From a checkpoint of a small mixture-of-experts model trained on Wikipedia.
Size: 9 layers, width 256, vocabulary 22949, 60.5M parameters.
Below are experts of layer 2 (counted from 0) of a mixture-of-experts language model. Rows are named router (the router's row for the expert), up (a neuron's input weights, with its number) and show model dimensions 0-255. Each number is 128 + 24 x the weight over its row's rms, rounded and kept within 0 to 255.
Before each expert's rows: a language model's description of what the expert responds to. This comes from a sample of Wikipedia text that the model never trained on.

# expert 10
What it handles: Commas, pipes and dashes after a name in lists and tables, starting the next field, such as ", a" novel, " | M", "ISBN".
router [ 68 138 144  92 150 147 123 130 129 141 102 174 140  93  97 123 126 121 125 136 120 122  92 105 125 103 134 142 143 138 147 113 111 122  96 101 149 164 149 153 136 139 140 133 150  62 140 115 124 132 149 102 136 113 140 111 159 116 106 120 169 125 112 153  79 101 146 129 164 166 142 171 146  79  98 164 189 144 115 132 169 146  97 131 155 108 116 108 161 166 131 117 137 157 128 130 102 134 100 120  94  70 136 126 114 129 115 107 144 124 134 112 137 145  82 171 122 137 156 152 189 163 124  87 143 106  81 152 144 165 111 143 134 129  94 128  78 154 169 139 117 100 123 119 123 125  94 156 125 121 165 135 158 113 117 103 121 114 134 144 165 126  99 140 175 131 107 139 124 120 161 143  99 124 174 113  88 145 108 168 134 129  96 108 143 132 111 130  81 157 122 174 120 153 109 154 104 168 153 105 128 114 137 165 168 115 130 171 152 110 108 140  92 103 149  93 144 108 127 160 126 133  76 132 142 101 120 103 112 120 145 113 112 144  94 114 147  90 141 156 120 131 106 119 135 124 142 125 156 133 122 136 116 128 110 171]
up0 [104 106 126 150 114 143 142 117 143 100 125 148 117 116 122  97 104 117 102 129 142 141 139 148 145 137  98 148 174  88 143  78 144 112 151 102 135 108 118 148 148 138 139 105 121 118 112 122 147  96 114 141 153 123 116 147  89 123 110 150 165 155 131 125 149  59 158 115 126 107 135 116 176 102 134 108 105 160 184  97 122  99 127 111  71 153 170 139 173 115 182 121 104 109 159  86 147 101 133  94 145 112 157 111 120 138 125 143 109 128 116 112 154 121 116 136 111 121 135 165 143 125 121 181 117 146 101 129 129 137 117 137 146 112 112 147 122 129 135 145 129 159 108 113 184  91 104 127 143 134 129 144 162  66 167 152 116 118 136 118 124 141  83 172 147 102 124 107  79  85 122 114 172 112 162 115 131 123 121 133 151 122 155 114 121  99 107 161 149  60 161 192  99 102 126 106 115 144 131 142 127  92 142 113  98 142 123 135 134  81 117 106 102 182 125 126 110 139 135 102  68 117 125 140 149 162 117 114 143  99 126  94 119 128 124 106 105 110 115 116 166 144 131 162 137  98 119 147 157 162  99 163 118 149 145 117]

# expert 20
What it handles: Table pipes, header rows, separator lines and cell labels in wiki tables, e.g. Week 7, Set 3, Notes, percentages.
router [117 133 139 106 103 101 110 135 101 105 166 166 103 108  77 149 116  96 139 106 119 162 120 128 119 114 114 117 125  75  99 150 136  82 136  92 132 138 147 151 116 137 124 115 100 149 161 124 147 130 134 145 120 107 121 119 150 124 166 130 149 124 162 133 174 144 118 135 113 161  67 157 179 117 110 135 145 164 133 142 142 100 155 151  94 108 134 107 148 104 116 160 100 118 129 120  88 103  95 173  81 140 116 133 128 172 105 125 101 167  96 139  97  95 137  87  83 136 106 111 133 135 117 165  77 139 120 141 141 154 133 120 150 101 102 168 141 114 131 132 116 108 114 148 128 117 147 121 150 121 101 143 128  93 139 113 113 158 110  88 123 135 113 135 134 131 127 127 135 133 135  99 164 132 136 155 132 100 105 128 117 133 123 142  88 139 111 130 117  93 132 114  89  95 140 100  85  96 170 113 125 109 188 141 104 127  94 159  78 114 120 147 156 128 137 147  92 134 138  93 168 111 163 152 150  81 119 127 100 137 106 105 143 117 156 126 159 133 109 166 141  66 131 136 178 172 154 196 108 122 145 124 112 146 123 107]
up0 [167 147 107 133  89 124 147  93 145 125 125 102 121 121 107 116 118 125  57 188 142  53 154 139 165 173 111 130 106 174 119 122 142 152 142 133 123 141 115 110  99 113 164 156  90 163  94 128 137 138 153 101 114 139 131 120 111 157 142  90 138 101  86 112 145 185 152 104 136 117 117 143 148 182  96 161  85 129 156 126 142 133 163 122 139  79 130 187  87 110 122 141 133 134 149 143 120 157 120 132 108  90 107 145 124 108 132 143 117  98 143 141 116 131 147 133 158 123 105 174 133 104 110 101 131 103 110 120 135  82 115 148 170 144 145 112  87  87  81 134 117 100 129 102 103 111 141 146 131 148  85 128 104  72 136  99 143 105 137 134 140 134 127 114 114 142 135  98 140 149 131 138  99 190 104 102 144 100 100 137 112  97 155 123 117 137  89 111 146 140 149 146 135 117 130  82 166  87  98 152 158 155 117 123 114 170 174 135 105 119 150 107  94 124 135 136 150 119 120 130 127 126 126  69  91 130 123 127 121 136 122 135 115 152 139 118 131 129 140 123 100 132 152 125 129 150 158  97 169 126 118 110 115 115 124 149]

# expert 60
What it handles: Cells and pipe separators in wiki tables, such as empty cells, results like by 27 runs, 6–4 scores, and show titles.
router [ 97 146 120 121 100 107 117 102  94 123 154 143 174  98  76 105 123 121 182 163 150 149  57 128 107 124 150 101 145 140 124 133 108  90  77  95 125 110 140 173 144 113 138 113 152 117 158 102 152 113 137 161 130 103 170 117 173 106 151 179 147 129 146 117 109 125 142 175 128 129 116 122 120 113 139 117 166 143 159 121 127 116  91 100 128 124 147 106 105 145 113 129 118 116 116 106 129 131 138 109 116 154  99 166 125 144  95 125  75 143 113 126 146 121  99 123 141 157 108 111 131 190 130 127 120 123 118 144 139 130 143 138 119 158 101 134 111  96 194 146 132 116 128 128 149 134 128 123 161  89 117 119 150 128 135 108  92 128 144 148  96  89  88 102 113 117 130 141 103  93 150 121 163 119 154 153 100 175  97 124 138 134 101 135 117 136 105 144  86  87 151 143 126 105 111 109 131 128 146  79 129  99 128 169 144 127 169  98 124  92  87 143 104 112 158  97 124 123 123 128 137 108 108 144 150  83 122 170  79 136 124 113 139  92 120 166 142 137 120 169 157 140  83 121 140 160 185 148 127 121  87 114 156 153 132 119]
up0 [152 145 129 175 132 144 115 129 157 135 135 113 133 163 105 147 157 122 144 102 132 119  84 113  78 150 162 127 105 179 102 120 122 110 130 128 161 124  88 118 154 102 100 107 122 141 143 177  93 132 168 147 122 148 135 149 123 113 122 104 173 130  95  85 137 142 135  96 151 122 138 123 107 133 156  86 129  99  98 159 114 139 128 113 127 126 148 155  83 116 132  83 124  96 114  98 147 179 120 110 113 142  73 160 146 150 148 121 138 144 134 120 118 114 116 151 111 125 114 171 150 140 118 188 137 145 144 144 102 106 162 154 138 125 139 155 141 131 140 148 145 125 171 129 123 110 153 114 139 128 108 135 117  77 135 101 136 103 167 145  84 145 172 125 150 124 111 138 132 102 150 142 127 173 150 179  97  94 182 168 144 139 151 108 181 124 144 109 153 170 169 134 132 107 147  99 137 144 105 127  94 111 149 168  98 137 139 129 167 168 140  93 158 149 146 150 148 121 110 105  99 159 121 124  77  94 153 114 113 138 108 118 134 143 138 111  92 118 118  89 132 112 120 106 123 116 103 153 113 105 107  98 147 105 183 114]